From a checkpoint of a small mixture-of-experts model trained on Wikipedia: 64 experts in each of 9 layers, 1248M tokens.
Below are experts of layer 2 (counted from 0) of a mixture-of-experts language model. Rows are named router (the router's row for the expert), up (a neuron's input weights, with its number), down (a neuron's output weights, with its number) and show model dimensions 0-63. Each number is 128 + 24 x the weight over its row's rms, rounded and kept within 0 to 255.
After each expert's rows: a language model's description of what the expert responds to; "comes after" lists some tokens at least twice as common just before its tokens as in all text. This comes from a sample of Wikipedia text that the model never trained on. Tokens count by the router's weight.

# expert 57
router [ 69 143  93 143 141 113 122 118 109 135  88 117 119  98 147  99  87 122 148 126  96 122 105 150 114  99  96 118 111 134 135 141 115  85 105 140 136 134 161 151 102  79 124  99 126 156 152 149 150  90 125 125 132 163 144 100  93 121 133 164  98  69 124  95]
up0 [ 93 161 131 107  90  96 130 155 138 147 137 115  75 136  91 109  91 110 134 151 150 149 138  65 158 141 131 145 122 115 215 136 105 128 124 121 138 104 111 144 113 133 111 164 128 145 117 144 133 118  83 125 157 116 152 108 144 132 152 115 111 129  99 144]
down0 [132 148 141 135 120 116 122  96 173 142 161 132 147 123 102 103  86 122  81 132 137 133 150 133 139 119 157 133 119 148 120 114 118 142 120 159 124 123 135 125 112 185 170 193 122 149 133 163  89 117 105 126 143 175 111 158 113 115 127 150 145 148 126  84]
up1 [131 111 115 173 149 121 140 112 115 100 111 177 159 131 137 110 174  94 121 104 119 110 147 117 125 158  90 141 117 126 126 102 134 120 121  91 138 158 127 118 130 137 121  88 137 132 122 163 134 106 103 130 125 170  75 126 120 144 143 109 129 129 114 118]
down1 [ 94 151 132 144  93 109 142 145 108 119 107 151 130 132  90 103 181 112 147 119 141 104 149 103 128 126 118 136 152 144 106  99 145 122  68 120 140 133 145 143 137 138  98  57 130 111 108 131 113 124  93 128 113 114 124 155 133 120  84 120 125 175 127 123]
up2 [ 81 114 149 155 141  55 117 106 133 126 133 111 150 152 126 113 158 120 105 135 142 118 133  93 167  78 173 139 119 100  56 117 121 125 133 149 167 118 124 170 145 146 123 130 115 120 127 155 117 146 124 105 123  94 120 109 156 137 149 122 124 166  70 142]
down2 [ 63 128  93 166 142 114 127 138 118 111 187  97 138 127 148  97 104 123  86 171 145 153 106 123 117 124 113  88 181 108 119 134 111 142 154 142 117 147 125 152 100 181 100 114 112 120 142 146 100 105 149 150  83 140  89 128 133 107  94  75 101 133 156 141]
up3 [133 129 141 116 124 124 113 122 134 126 105 131 104  90 130 103 105 160 127  89 128 112 130 151 108 140 146 119 142 112 133 118 104 116 169 133 125  90 126 140 171 125 103 121 138 122 108 135 121 134 121 114 156  94 110 119 152 132 109 131  92 106 119 131]
down3 [ 50 103 123 164 162 168 111 134 100 126 131 114 133 102 116 137 208 119 132 126 110 131 137  84 152  93 151 153 118 115  98 121 121 136 106 131 161 164 153  93 126 144 130 142 108 146 150 156 134 165 154 141 163 129  93 117 144 131 156 160 124 127 123 130]
up4 [118 129 109 133 124 149  98 151  92 167 162 130 119 154 119 114 163 129 141 135 146 144 150 130 143 130 135 133  87 117 107  82 117 113  92  79 116  91  85 135 108 113 121  74 153 134 157 138 111 148 150 111 144 131 155 112 109 130  80 124 138 144 118 120]
down4 [124 139 102 117 152 114 125 134 104 118 153 108 122 126 112 114 100  83  80 129  87 112 124 130 131 112 123 137 125 163 136 107 168 123 111 155 144 110 140 146  73 148 133 135 171 141 133 120 113 108 132 116  95 151  99 140 159 145 143 114 107 103 153 137]
up5 [151 142 150 131 142 153 173 135 137 159 125 143 141  81  91 146 173 117 124  79  92 127 127 127 133 109 157 144 110 155 101 136 192 117 144  98  83 126 141 136 181 113 119 120 120 104 113 104 116 157 109 126 119  92 108 109 126  93 107 122 123  93 142 137]
down5 [129 137 105 125 101 150 103 156 144 109  92 140 145 167 126 122 115  98 136 107 120 115 143 134 111 152 126 126 130 108  73 110 125 127 101 141 163  81 149 122  99  82 132 125 110 145  97 106 149 154 147  86 133 168 107 175 103 155 142  97 109 106 119 130]
up6 [113  62 159 170 146 123  95 128 163 117  98 175 114 121 133 154 130 105  98 144  90 164 183 162 100 120 122 137 119  87  99 143 164 139  89 137  93 114 172 110 126 133 136 136 146 144 124 115 148 126 149 135 137 160 111 132 135  94 133 159 111 148 145  87]
down6 [111 107 171 142 120 133 164 123  96 108 148 138 126  88 113 100 114 130 155 149 132 161 127 116 101  95 115 114  97 129 149 126 141 154 105 159 120 143 137 137 119 120  90 152 119 141 128 119 115 122 119 138 133 131 126 134 133 100 150 180 156 110 132 134]
up7 [ 95 178  93 137 141 170 108 110 104 137 117 103 123 141 102 135 144 154 143 104 172 128 111 104 137 123 116  94 135 116 160 171 147  70  79 142 130 107 129 159 139  80 113 108 140 127 139 172 139 135 121 106 123 144 134 116 114 159 149 162 109 128  80 119]
down7 [161  81  85 159 146 111 105 197 140 153 136 113 148 129 141 106 109 119 122 126 149 170 119 111 151 135  96 127 111 153 131 105 135 103 158  84 109 123 116 114 185 107 157 129 104 132  93 210  96 111 131 114  97 126 154 111 146 158 133  72 152 111 102 155]
Capital initial letters. Single capital letters or capital pairs beginning a name or abbreviation, such as M in Mach, Ch in Chawla, K in Killebrew, R1.
comes after: ".", "(", ": ", "- ", ". ", "″"

# expert 39
router [122 129 138  90 144 108 148 129 117 131 104 142 172 109 118 140 160 123  68 125 159  48  94 165 116 151 158 201 111 102 126 122 108 142 120 122 121 143 144 120 127 152 142 116 136 127 146 115  99 126  91 150 135  76 124 156 139  93 156 138 115 135 142 126]
up0 [161 143  90 137 172 188 128 142  99 103 116 120 147 137 141 104 126 150  84 155 133 175 150 107 102 119 166 102 144 122  95 147 108 146 142 138 124 105  74 100 138 130 131 167 114 105 128 119  95 148 100  75 150 103 123 133 123 146 137 126 108 146 124 130]
down0 [ 82 140 144 161  95 147 100 143 115 125 129 142  99 117 126  90 149 105 139 137  82 170 105  98 116 133 150 138 129 149 131 134 124 155 135 130 133 111 151 128 127 123 131  86 145  92 166 147  91 152 124 153 176 135  81 143 109 103 120 103 161 151 124 153]
up1 [134 167 144 103  95 120 145 144 131  94 140 100 204 147  83 141 114 135 152 187 134 155 121 102 168  99 151 108 164  88 139 121  94 114 129 118 152 113 157 116 132 157 168 168 106 117 114 156 148 132 104 123 128 116 118 168 132 116 115 126 152 122 135  87]
down1 [117 138 122 104 177 132 103 140 146 179  81 127 112 143 129 102 126 200  95 122 126 164 156  96 124 113 139  96 134 139 146  72 113 100 136 151  88 150 102 116 149 145 107 127 165 101 130  85 150 121 112 142 147 136 148 106 110 117 144 159  82  94 158 140]
up2 [148 147 128 146 145 145 130 108 116 108  83 148 142 137  77 175 137 133  96 140 120 127 109 122 171 157  86  78 155 121 149  71 110 150 181 166 113  92 133 105 119 128 117 128 146  84 114 141 131 144  79 108 133 134 113 140 137 167  90 155 126 177 113 172]
down2 [108 122 149 175 103 127 109 158 135 157 139  85 177 149 141  70  96 109 172 126 143 135 126 119 122 141 141 180 139 146  97 124 126 126  87  71 179  96 119 115 145 150 140 124  76 141 101 114  88  78 122 153 138  84 111 113 116 123  92 104 176  86 100 132]
up3 [116  96  99 131 150 184 128 162 126 127 145 166 118 122 137 105 124 140 109 170 113 142 139 111 144 120 169 125 149  98 160 152 124 132 105 158 170 155  95 115 153 137 162 123 111 153 149 127  99 108 182 109 114  98 103 152 101 157 114 142 140 189 145 100]
down3 [116 172 158 146 147 101 116 121 139 160 102 146 122 153 140 172 135 120 134 125 126 111  75 181 105 157 107 166 105 142 153 142 159 136 151 143  81 122  84 112 104 179 115 119 105 100 148 125 138 151 154 116  73 135 145  92 147 125 110 124 161 113 110 107]
up4 [120 125 121 119  77 130 100 109 128 107 140  85 132 113 103  98 105 131 124 131 108 123 110 107 120 162 175 168  94 141 120 118 143 160 126  84 135 151 134 127 123 138 133 141  96 123 138 128 146 122 151 128 129 140  99 141 122 134 126 126 125 134 145 125]
down4 [154 115 161 153 121 113 121 153 107 117 129 116 104 152 126 173 149 131 152 176 137 140 128 140 100 132 121 106 160 148 171 124 124  99 162 140 152 102 124 106  86 146 105 150 122 161 118 142 156 133  74 125 128  86 135  90 128 187 105  76 108 106 105 111]
up5 [ 94 115 179 137 140 146  96 102 126 143 166 158  87 155 127  99 156 127 104 157 141 135 100  94 124 114 123 123 124 117 146 180 104 136  83 134 124 114 135 126 136 126 145 139 107  67 163 168 152 166 131 130 105 116 103 133 157  92 135  87 130 132 143 124]
down5 [107 167 140 113 120  93 137 135  90 118 109 183  80  97 159 168 133 109 140 122 144 167  95 138 149 104 110 121 126 103 102 117 103 156 126 126 129 128 133 109 129 132 124 155 161 146 132 176 122 117  97 123 189 118 108 122 112 160 122 108 144 135 105 139]
up6 [ 80 123 149 142 173 115 140 142 137 132 162  87 149 170 113  95 125  87 119 111 146 140 113 101  64 153 121 125  80 117 124  73 174 152 119 121 105 123 129 154 111 153 115 149 150 145 129 155 143  86 134 100 152 122 116 116 144 133 116 158 102 161 142 179]
down6 [112  82  98 138 173 131 117  96 144 134 110 102  99 114 156 120  96 123 115 122 159 106 127 112  78 142 123  95 133 132 122  93 123 126 144 124 138 158 116 165 123 131 113 130 159 132 128  90 138  93 135 148 105 149 171 126 144 138 119 131 134 115 151 154]
up7 [132 136 156 140 120 110  96 129 138 107 121 123 152  88 147 157  96  94 162 114 145 129 177 103 141 130 133 114 163 146 160 165 140 135 107 161 117 152 117 171 133 173 151 145 116 146  87 109 123 153  89 101 114  77 161 143 100 105 131  99  76 120 127  97]
down7 [127 133 147 131 143 163 131 123 130 135 146 143 107 155 165  86 124 104 119 143 105 112 109 132 153 143 119 161 100 146 113 136 139 155 123  94 168 119 149 123 140  94 147 136 107 134 128 125 128 103 125 220 113 149 145 128 124 184 127  93 113 110 114 164]
Ordinals and sequence words. Ordinal words and suffixes marking sequence or rank, such as first, second, third, final, last, and the -th, -nd, -rd endings.
comes after: "the ", "was ", "The ", "his ", "s ", "is "

# expert 47
router [172  95  92 143 143 136 143 127 143 118 136 147 149 146 101 145 102 121  88 142 143 146 131 113 133 158 133 120 111 143 113  95 128 155 152 136 130 115 116 128 125 182 126 164 161 116 110 169  97  77 155 106 140 119 156 111 139 151 139 121 127 125 154  91]
up0 [153 136 149 127 147 101 147 162 182 151  94 110  85 124 102 127 123 151 125 118 103 130 118 137 117 139 146 139 117  81  68 131  82 157 148 116 133  87  92 115 126 194 144 157 125 103 140 108 129 113 129 115 175 137 131 129 126 107 103 130 116 151 156 144]
down0 [119 150  88 117 156 104 133 151 179 182 109 153 133 111 148 101 102  69 144 102 134  77 151 169  61 118 146 163 149 115 125  87  96 134 115 115  87 142 138 149  99 153 171 121 143 142 101 142 118 138 105 124 137  99 134 132 134 138 110  90 142 137 101 176]
up1 [169 128 131 168 139 116 161 141 166 118 136 104 111 111 149 150 124 122 132 132 145 133 163  91 125 134 144 138 106 116 142 159 109  99  93 161 120 145  81 113 121 172 131 128 132 142  95 134  67 173 117 142  96 136 109 150 130 176 115 130  85 148 157 131]
down1 [141 142 140  95 190 137 163 118 175  97 126  91 137 130 137 142 120  68 150 152 142 112 155 118 179 133 137  92 121  84 135 170 157 116 107 151 153 124 157 111 126 139  98 105 117 111 141 102 119 152  76 135  73 114 143 115 115 159 153  82 100  84 128 167]
up2 [126 130  69 116 130 121 125 124 132 152 165 132 106  70  99 136 166 143 136 127  90  96 134 141 103 148 113  78 126 105 146 138 157 137 177 157 142 182 151 127 114 134 140 110  90 133 117 144 151 195 122 137 138 157 162 129 145 140  84 142 121 105 132  97]
down2 [124 128 155 138 158 128  91 102 141 158 160 179 121  92 157 152 109  94 121 157  85 147 114  85 127 131 101  73  66 112 118 140 148  91 134 157 133 105 123 137 146 152 152 124 108  75 131  95 132 139 162 101 156 134 122 125 128 102 152 108  86 150 164 124]
up3 [121 128 124 130 139 147 152 118 125 125 149 159 104 132 160 104 112 132 134 163 113 174  96 157 155 158 131 129 139  61 160 107 121 114 160 167 153 132 156  99 128 153 172 113 170 138  65 105 127  87 126 135  98 110 141 161 156 117 116  97 180 105 111 132]
down3 [174 112 115 117 128 154 170  84 113 148  97 159  75 156 117 126 118 113 120 141 117 160 152 140 117 155 149 164 120 155 127  87  73 124 158 156 183 150 111 144 133 112 131 101 127 132 100 145 123 109 125 148 152 133 140 135 104 124  82 132 112 136 139 116]
up4 [122  72 114 133 153 122 169  99 144 116 118 125 174  80 127 177 110 109 129  88  76 121 119 114 143 138 183 143 135  97 109 115 130 144 136 135 174 127 133  99 144 103 104 145 161 175 138  93 115 105 169 123 131 103 132  82 144 108 161 136 169 119 110 129]
down4 [129 171 114 121 132 168 146 122 118 108 129 115 121 190 111 140 100 121 141 107 116 126 139 130 144 105 132 146 134 144  96 152 197 118 140 135 110 130 132 172 145 115 100 126 130 117 122 151 135  91 171 123 143 111 135 153  83 121 141 136 172 148 114 148]
up5 [138 106 119 171 126 153 101 100 118 135 107 162  74 106 137 153  91 109 179  92 125 144 144 155 115 148 126 115 152 134  98 120 143 111 147 155 101 118  81 149 151 136 162 131 111 126 116 152 144 177 109 128 174 121 104 106 117 139 107 107 102 124 141 134]
down5 [101 145 142 132 158 119 105 121 153 104  98 121 142 158 182 113 148 153 116 123  94 121 161 157 126 132 153 137 144 130 144 122 152 144 149 101  75 177 146 142 119 115 144 124 113 144  95 108 167 163 161 124 174 155 113 104 122 118  85 109 152  88 105 127]
up6 [130 107  83 126 116 144  92 151 145 104 113 137 135 150  95 139 135 164 157 126 130  95 136 116 119 118 136  83  91 168 143 133 140 124 169 159 117 133 125 131 159 149 123 125 137 124 136 109  75 131 120 136 151 129 141 146 160 117 153  98 116 167 161 130]
down6 [149 116 106 119 138 116 145 165 148 132 158 107 165 105 154 103  76  86 151 159  95 141 149  85 100 146 136 137 141 119 141 139 112 132 100  83 146 169 170 109 208 106 158 115 170 111 167  96 152 136  91 140 143 133 138 135 135 140 129 125 122 145 151 123]
up7 [142 126 116 130 147 131 141 122 160 139 150 155 157 180 137 141 132 105 129 145 105 134 148 169 165 133 151 129 128 150  87 121 124 176 135 160 110 133 118 134  96 151  90 118 140 119 144 135  40 141 145 110 143 152 138 155 131 125 108 100 123 167 143 140]
down7 [149 129  77 150 102  86 129 116 153 153 113 159 140 155 127 120  76 131  99 127 105 138 161 103 120 130 133 152  88 107 107 126 139 139 173  94 112 121 126 144 104 120  98 133  75 146 141 115 132 128 163 121 106 145 148 165 141 154 121  96 124 110 110 123]
Mid-word pieces after capitals. Word pieces right after a capital letter inside foreign names, chemical terms and codes, such as Sony, Rylsky, Sørensen, methyl.
comes after: "S", "T", "A", "R", "N", "M"

# expert 54
router [108 115 124  78 122 155 161 104 152  81 136 120 118 139 167 117 111 119 145 138 168 173 122 160 123 160 143 145 139 124 106 111 146 143  98 116 152 136 139  98 107 105 126 174  77 156 110 115 143 105 122 116 113 131 142 132 128 125 159  95 126 121 139 132]
up0 [149 113 128 110 113 112 105  98 107  57 151 171 152 156 124 151 123 130 140 146  86 106 102 167  98 108 114 160 140 129 115 126 158 119 157 126 109 130 158 127 153 110  96 118 142 129 111 104 110 106 132 134 166 111 130 116 134 145 148 125 118  95 150 123]
down0 [125  94  87  74 128 149 143 129 149 138 127 130 118 142 116 129 155 109  84 143 160 105 136 144 130 132 128 163 111 101 154 114 131 158 136  97 163 140 139 174 145 105 118 128 163 113 173 128 163 132 172 123 109  91 129 114 119 134 135 138  99 133 139 103]
up1 [129 109 123 125 175 119 101 156  98 101 154 158 110 103 157 142 104 137 134 152 162 148 126  70  91 164 111 126  96  66 114 139 157 125 146 120 139 126 141 143 118 131 160 120 106 109 149 132 163 107 116 130 158 179 184 144 127 127 107 151 131 139 103  92]
down1 [123 100 144 137 141 122 112 107 132 155  94 114 162 138 131 171 145 145 132 126 143 123  93 125 124 173 147 163 101 114 143 113 135 153 172 156 200  99 127 152 130 191 143 114 135 147 110 150 116 129  85 103 100 165 125 142 168 146 167 110 147 156 102 156]
up2 [129 130 158 144 123 162 118 150 143 122 132 132 121 100 106 136  93 152  83 124 134 106 136 102 106 105 149 125 170 103 141 130 119 102 160 118 112 135 127 119 148 120  99 169 125 147 181 116 128 138 116 136 126 110 151 139 123 153 148  97 124 138 142 134]
down2 [164 156  96 110 149 116 105  94 153 140 127 109 121 133 127 137 176 157 103 126 155 157 172 126 104 118 111 133 155 142 102 121 105 155  85  86 124 109 177 197 127  84 110 150 130 107 132  92 107 114 128 104 136 127  75 129 104 134 105 161 127 116 159 140]
up3 [157 150 104 169 140 151 100 128  95 115  57 122 145 119 148 166 138 137 133 156 103 161 100 127 126 152 170 106 134 114 120 149 150  80 122 144 102 109 107 169 104 130  77 101  77 140 123 152 134 123 122 127 117 147  60 114 120 144 131 125 124 126 130 116]
down3 [126 127 122 113 127 153 119 107 114 132  94 174 137 114 111 144 118 106 138 132 140 153 123 152  99 120  85 138 123 131 155 112 176 142 157 121 120 165 112 109 113 143 136 150 111 137 106  89 124 107  98 118 111 111 133 140 165 166  69 112 149 141 127 101]
up4 [117 150 190 130 109 128 147 133 115 120 132 133 131 113 110 137 102  86  71 125 157 118  95  96  98 144 167 169 103 106 138 144 107 162 129 128 155 149 144 124 100 133 111 152 151 120 101 121 132 136 104 126 128 127 103 104 148 101 126 117 132  87 142 131]
down4 [165 120 152 136  71 156 102  93 101  97 137 145 135 126 139 128 162 128 136 126 144 114  70 110 121 121 139 120 132 156 118  94 119 186 129 152 148 148  98 162  96 121 123 131 172 132 141 114 112 164 151 132 133 102 123 164 148 126 167 112 124 109 144 149]
up5 [154 128 103 162 132 101 171 145 131 157 123 156  79 149  93 140 114 141 156 127 133 117  75 122 107 108 105 152 123 132 135 130 124 174 142 119 142 135 110 120 106 161 131 121 130 132 105 109  93 140 136 181  82  91  94 131 134  86 121 114 111 137 132 137]
down5 [151 142  89 128 135 126 155  86 134 139  89 133 101 118 140 101 136 134 113 135 136 102 133 147 119 129 130 113 139 118 118 114 103 144 143 127 137 179  94 136 110 147 109 164 144 141 151 138  88  96  95 137 115 123 159 136 149 109 124  95 152 133 118 142]
up6 [168 137 127 115 153 132 156 148 171 173  90 137 128 179 113 125  87 124  50 136 109 158 118 123 142 122 112 125 115 134 133 149 134 158 131  84 143 112 117 128 106 128  99 105 122 119 182 161 133 150 114 131 131 193 123 138 113 106  58 143  88 158 162 151]
down6 [128 163 126 118 144 112 161 150 168 112 146 148  87 141 156 116 146 156 106 128 128 126 109 146 176 119  82 140 139 114 150 111 125 180 123 104 126 130 132  67 160 152 113 155 127 138 113 184 128 117  93 130 131 151 132 143 146 123 102 153 140 156 130 127]
up7 [ 99 137 116  89 121 104 108 134 127 115  95 184  99 140 105 197 157 136  94 105 160 144 122 136 174  98 120 162  98 146 142 131 152 114 157 124 132 111 137  93 140 117 125 144 116 123 122 136 161 153 180  93 160 146 158 144 170 105 145 136 124 122 138 166]
down7 [ 89 162 134 139  93  90 148 147 121 154  90  94 104 128 123 193 187 137 107 135 122 153 111 171  82 103 155 149 116 139 126 122 135 116 158  93 162 122 125 102 121  80 157 155 164 135 120 123 164  98 151 113  91 173 145 158 181 112 103 110 136  99 142 139]
Compass and name-starting words. First parts of multiword names and compounds, such as United, South, North, West, Al-, main in mainframe.
comes after: "the ", "a ", "of ", ": ", "The ", "\""

# expert 28
router [153 127  88  83 125 132 118 142 113 141 174 159 102 130 174 122  89 142 142 111 174 109  91 141 136 169 155 150 135  90 118 143 111 121 125 123 145 107 171  98  75  91 147 166 146 133  92 130 120 121 132 130 123 133 168 129 162 134 165 122  98 121 144 152]
up0 [151  75 143 146  67 146 142 112 132 100 135 123 153 105 129 181 168  95 152 115 126 183  85 155 146 127 110 124 158  93  99 106 114 153 104 125 139 172 150  89 111  86 124 149 153 114 133 123 125 138 118 171 119 158  83 129 114 157 118 145 114 152 113 128]
down0 [177 132  99 133 133 132 171  80 121 102 139 106 140 138 161 145 147 131 133 142 111 164 126 164 104 104 124 173 147 104 123 102 133 140 141 103  95 142 154 112 121 129 156 109 105 112 137  94 135  78 122 167 110 122  79 137  86 182 135 105 137 123 150 131]
up1 [136 100 123 139 151 105 172 143 137 148  96 104 119 146 174 145  78 147 144 114 145 115 100 104  97 121 123 105 146 129 115 128 180 146 108 105 101 133 172 129 126 132 148 146 144 116 170 130 110 113 155 104 157 135 103 111 111 115  80 101 116 108  93 123]
down1 [123 141  92 151 107 128 182 103 194 103  92 108  94 151  97 118 161 111 152 108 130 101 111 168  98 136 147 118 143 108 108 156 148 131 109 104  99 160 154 169 155 119 145 169 115 134 139 178 112 142 112  79 126 138 133 126 144 117 132 136  88 152 138  82]
up2 [ 81 117  99 111 135  93  91 146 140 164 108  86  83 104 155 138 120 164  99 145  89 118 125 154 133 167 132 143 129  95 129 121  89 145 148 148 101  82 142  96  86  92 135 128 108 137 139  96 148  91 189  99 168 126 169 100 119 157 107 131 132 108 153 132]
down2 [139 168 129 133 129 100 122 143 153 126  94 129 133 165  92 170  94 165 141 124 164 129 145 126 128 104  88 134 111 154 159 123 119 111 117  94 121 149 129 102 163  86 103 106  71 107 134 159 150  89 129 131 110 145 106 112  96 134 151 140 125  95 139 143]
up3 [114 129 121 159 121 123 106 136  88 162 131  90 110 154 144  99 162 159 170 144 126 171 141 153 159 139 133  87 109 145 119 160 162 131 116 104 111 106  90 153  94 138 149 100 129 135 145 128 141 159 139 115 133 178 112 117 113 100 164 119 135 102 118 112]
down3 [162 108 120 126 124 142 148 120 134 113 127 144 135 133 124 111 102 158 131 141  82 111 160 102 158 163 181 172 136 115 161 144 153 141 129 113 113 104 118 131 133 122  88 128 146 122 122 100 126 105 147 131  98 132  89 144 137 138 135 128 145 111 127 141]
up4 [109 109 150 110 104 146 123 140 127 132 126 152 154 169  87 159 161 137  93 127 110 153 154 155 133 128 162 159 140 113 151 124 139 156 138 144 114 124 151 112  74 109 135 140  66 124 101 138 109  83 146 132 144  98 157 105 158 113 113 117 119 146 109 139]
down4 [116  98 113 113  96 122 137 121 148 135 114 144 137 105 118 144  80 149 113 124  97 154 175  95 125 123 109 128 147  96 113 126 124 111 141 155 138 118 175 134 109 139 125 103 139 137 120 136 106  77 116 134 163  98 165 105 120 124 110 102 134 109 132 148]
up5 [ 90 130 132  95 148 129 124 147 116 133 169 109 142 120 129 146 119 177 131 149  96 179 141 160  86 131 150 126 128 136 122 127 151 145  88 167 133  88 104 134  96 133 126 150 105  71  92 155 113 151 156 120  98 114 152  98  96 154 109 142 138 122 116 137]
down5 [ 91 113 126 112 127 137 132 169 117 121 144 143 131 111 123 120 111 132 141 129 119 169 131  97 137 101 128 125  94 169 146 102 111 100 129 114 113 155 159 170 126 127 152 166 168 153  79 170 125 134 138 103  79 104 160  79 129 151 122 155 165 126 138 157]
up6 [134 106 102 158 138 162 130 132 163 125 109 120 168  91 134 172 121 134 155 171 156 142 184 130 110 128  93 126 130  78 122 103 117 148 147 144  70 122  96 155 114 155 119 171  99  79 139 106  88 114 147 136 112 139 155 116 125 119 115 155 108 117 165 121]
down6 [ 87 175 119 125 143 168 169 111 144 118 168 104 101 115 117 155 146 165 131 137 135  93 151 111 149 110 180 139 109 109 141 138  84 175 182 154 159 175 121 148 104  97  90 161  91 157  96  93  93 115 163 146 156 168 146 145 168 114 140 139 123  90 128 134]
up7 [131  91 102 120  90 115 154 162 180  96 162 156 133  97 124 137 130 102  90 143 161 145 129 103 149 121 150 161 100 107 154 152 125 140 159  33 139 154 122 134  78  97  83 112 113 129 142 135 129 144 124 114 146 141  73 110 126 152  85 107 141 166 129 142]
down7 [120 112 147 109 130  98 151  83 128 125  96 121 124 126 133 159 106 116 137 147 116 175 157  90 181  99 102 118 127 152 125 123 106 106 134 170 170 148 147 137 133 116  86 126 159 138 164 124 130 135 172 116 108 146  86 120 137 113 117 150  98 152 138 127]
Surname first pieces. Opening piece of a capitalized name, usually a surname or place name split into parts, such as Mac, Ye-atman, Gallag-her, Coch-abamba.
comes after: ". ", "- ", ", ", ": ", "\n\n", "= "

# expert 58
router [119 164 104 101  83 135 102 128 130 111  96 136 109 127 137 124  92 122 151 143 158 111 119 120 133 146 150 128 125  85 114 128  99 122  85 158 141  92 153 123 100  78 143 169 125 151 104 138 147 146 129  99 105 107 154 108 141 151 150 129  76 143 117 152]
up0 [131 182 122 144 152 127 147 123 140 108 121 101 121 113 113 135 123 118  69 102 125  65 119 127  96 141 148 140 183  97 122 139 122 167  98 150 158 103 157 125 124 133  90  82 111 159 131 131 131 122 182 105 158 105  95 120  91 107 157 101 140  92 138 115]
down0 [125 140 149 148 106 124 158 170 132 166 151 159 146  90 124 123 158 179 104 139 131  96  94 100 130 136 142 122 144 124 119 148 104 195 121 126 129 109 134  94 129 129 114  98 143 140 130 137 116  89 118 142 115  73 149  97 137 145 123 112 126 102 122 171]
up1 [133 120 164 139 111 168 120 144  87 123 125 159 165 101 141  92 101 112  88 143 117 188  98 149 148 117 153 145 178 136 114 149 130  92 117 164 110  98 143 120 146 135 134 107 136  87 128 129 145 142 135 149 115 136  81 145  95 111 142 105  91 146 106 112]
down1 [101 112 110 161 110 129 130 118 100  75 129 194 128 153 111 109 124  81 155 153 139 159 116 144 179 116 111 147 150 125 117 118 152 113 136 116  94 139 127 125  94 167 137 139 143 132  94 161 129 152  96 134 146 152 150 145 141 110 112 125 143 117 105 118]
up2 [149 105 160 138 100  88 121 105 167 156 115 120 123 144 179 138 130 167 142  55  89 131 158 114 115 124 171 141 123 156 146 183 169 157 100 153 143  97 135  82 136 129 141 122 147 164 133 124 111  95 109 117  84  94 106 124 126 135 154 100 174 111 141 123]
down2 [ 86  54  97 122  78 130 169  97 130 121 112 135 155 125 127 132 111 127 126 180 114 128 149 141 107 137 104 135  85 115  99 109 132 156 124 139 118 171 130 103 162 158 128 165  98 159 121 178 135 163 103 135 163 112 170 173 111 101 169 119 126 129 120 120]
up3 [136 127 114 118 182 113 134 172 144 111 127 131 100 166 121 125 141 120 144 102 105 116  95 144 138 165 108 110  93 112 123 120 155 144 117 134 128 102 120 172 142 160  87 164  92 103 128 114 142 169 120  94 148 111 125 101 159 141 120 106 119 125 119 109]
down3 [118 173 127 133 186 134 110 147 140  95 117 105 105  88 122 124 115 103 155 105 162 118  89  88 122 120 154 102 146  93 128 122  90  74 142 156 120 113  78 116 162 151 117 150 141 150 129 168 148 110 140 131 148 128  90 119 113 123 102 137 110 143 133 116]
up4 [165 104 163 137 123 120 158 125 137 136 115 147 139 131  97 117 121 110 180 105  79 138 126  92  70 107  99 110  90 143 147  80 168 130 136 148 104 173 166 106 129  99 155 162 112 133 148 121 109 128 109  94 151 135 152 131 135 156 143 127 122 127 133  81]
down4 [121 122 102 142 129  85 112 103 161 129  67  89  92  89 157 125 162 115 138 150  98 132 142 116 160 111 152 168 121 117 169 140  79 126 157 163 116 142 145 109 104 113 145 110 119 167 114 144 128 120 110 110 124  98 106 142 108 143 144 154 103 164  96 128]
up5 [147 155 138  95 188 101 126 123 112 163 121 129 135 129 164 128  96 156 159 156 148 128 196 114 106 129 157 145 100 134 163 122 119 134 140 134 150  99 129 142 129 120 128 118 151 162 108  85 133 138 112 149 136 127 129 133  92 111  87  89 113 129 117 109]
down5 [132 117 137 168 166 110 183 131 115  86 155 144 117 102 116 106 118 146 125 116 121 116 135 120 124  94 147 111  96 113 127 173 131 121 141 135 163 189 136  74 177 123 144 150 126 104 165 105 134 173 138 121 139 111 139 157 113  90 112 178 104 132 156 184]
up6 [104 186 177 114 166 125 129 128 124 147 150 145 151 172 108 189 146 156 110 160 103 141 142 150  88 151 166  96 115 115 129 130 110 116  79 161 163 152 134 101 114 145 174 121 141 110 118 123 133 114 118 164 140 116 139  71  97 104 116 115 122 125 153 130]
down6 [125 159 189 141 142 130 140 156 112 146 181 136  87 178 114 190 162 181 127 161 103 160 126 105 136 117 148 142 167  88 179 133 141 152 162 160  86 120 124 126 112 152 171 139 102 163 105 102 150 109 114 156 116 133 171 118 141 141 150 108 175  91 171 137]
up7 [135 156 144 131 103 150 150 119 135 129 119 113 149 165  76 164 101  70  96 134 154 124  95 158 150 126 137 140 130 159  97 178 152 156 161 118 135 103 169 118 110 142 161 150 167 131 140 126 171  98 152 117  99 131 110 103 158  68 133 120 130 125 139 111]
down7 [120 145 139 118 137 172 149  85 178 160 118 126 106 133 103 154 149 111 127 139 112 146 132 149 168 155 113 140 149 125  97 124 134 155  98 149 122 128 125  88 124 161 133 166 165 118 130 103 143 142 144  99 133 110 136 106 182  99 113 109  92 130 136 125]
Proper noun openings. First piece of a capitalized place, venue or other proper noun, often after the, of or a table pipe, like Pal-acio, New York, Ar, Bel-ize.
comes after: "| ", "the ", "of ", ", ", ": ", "in "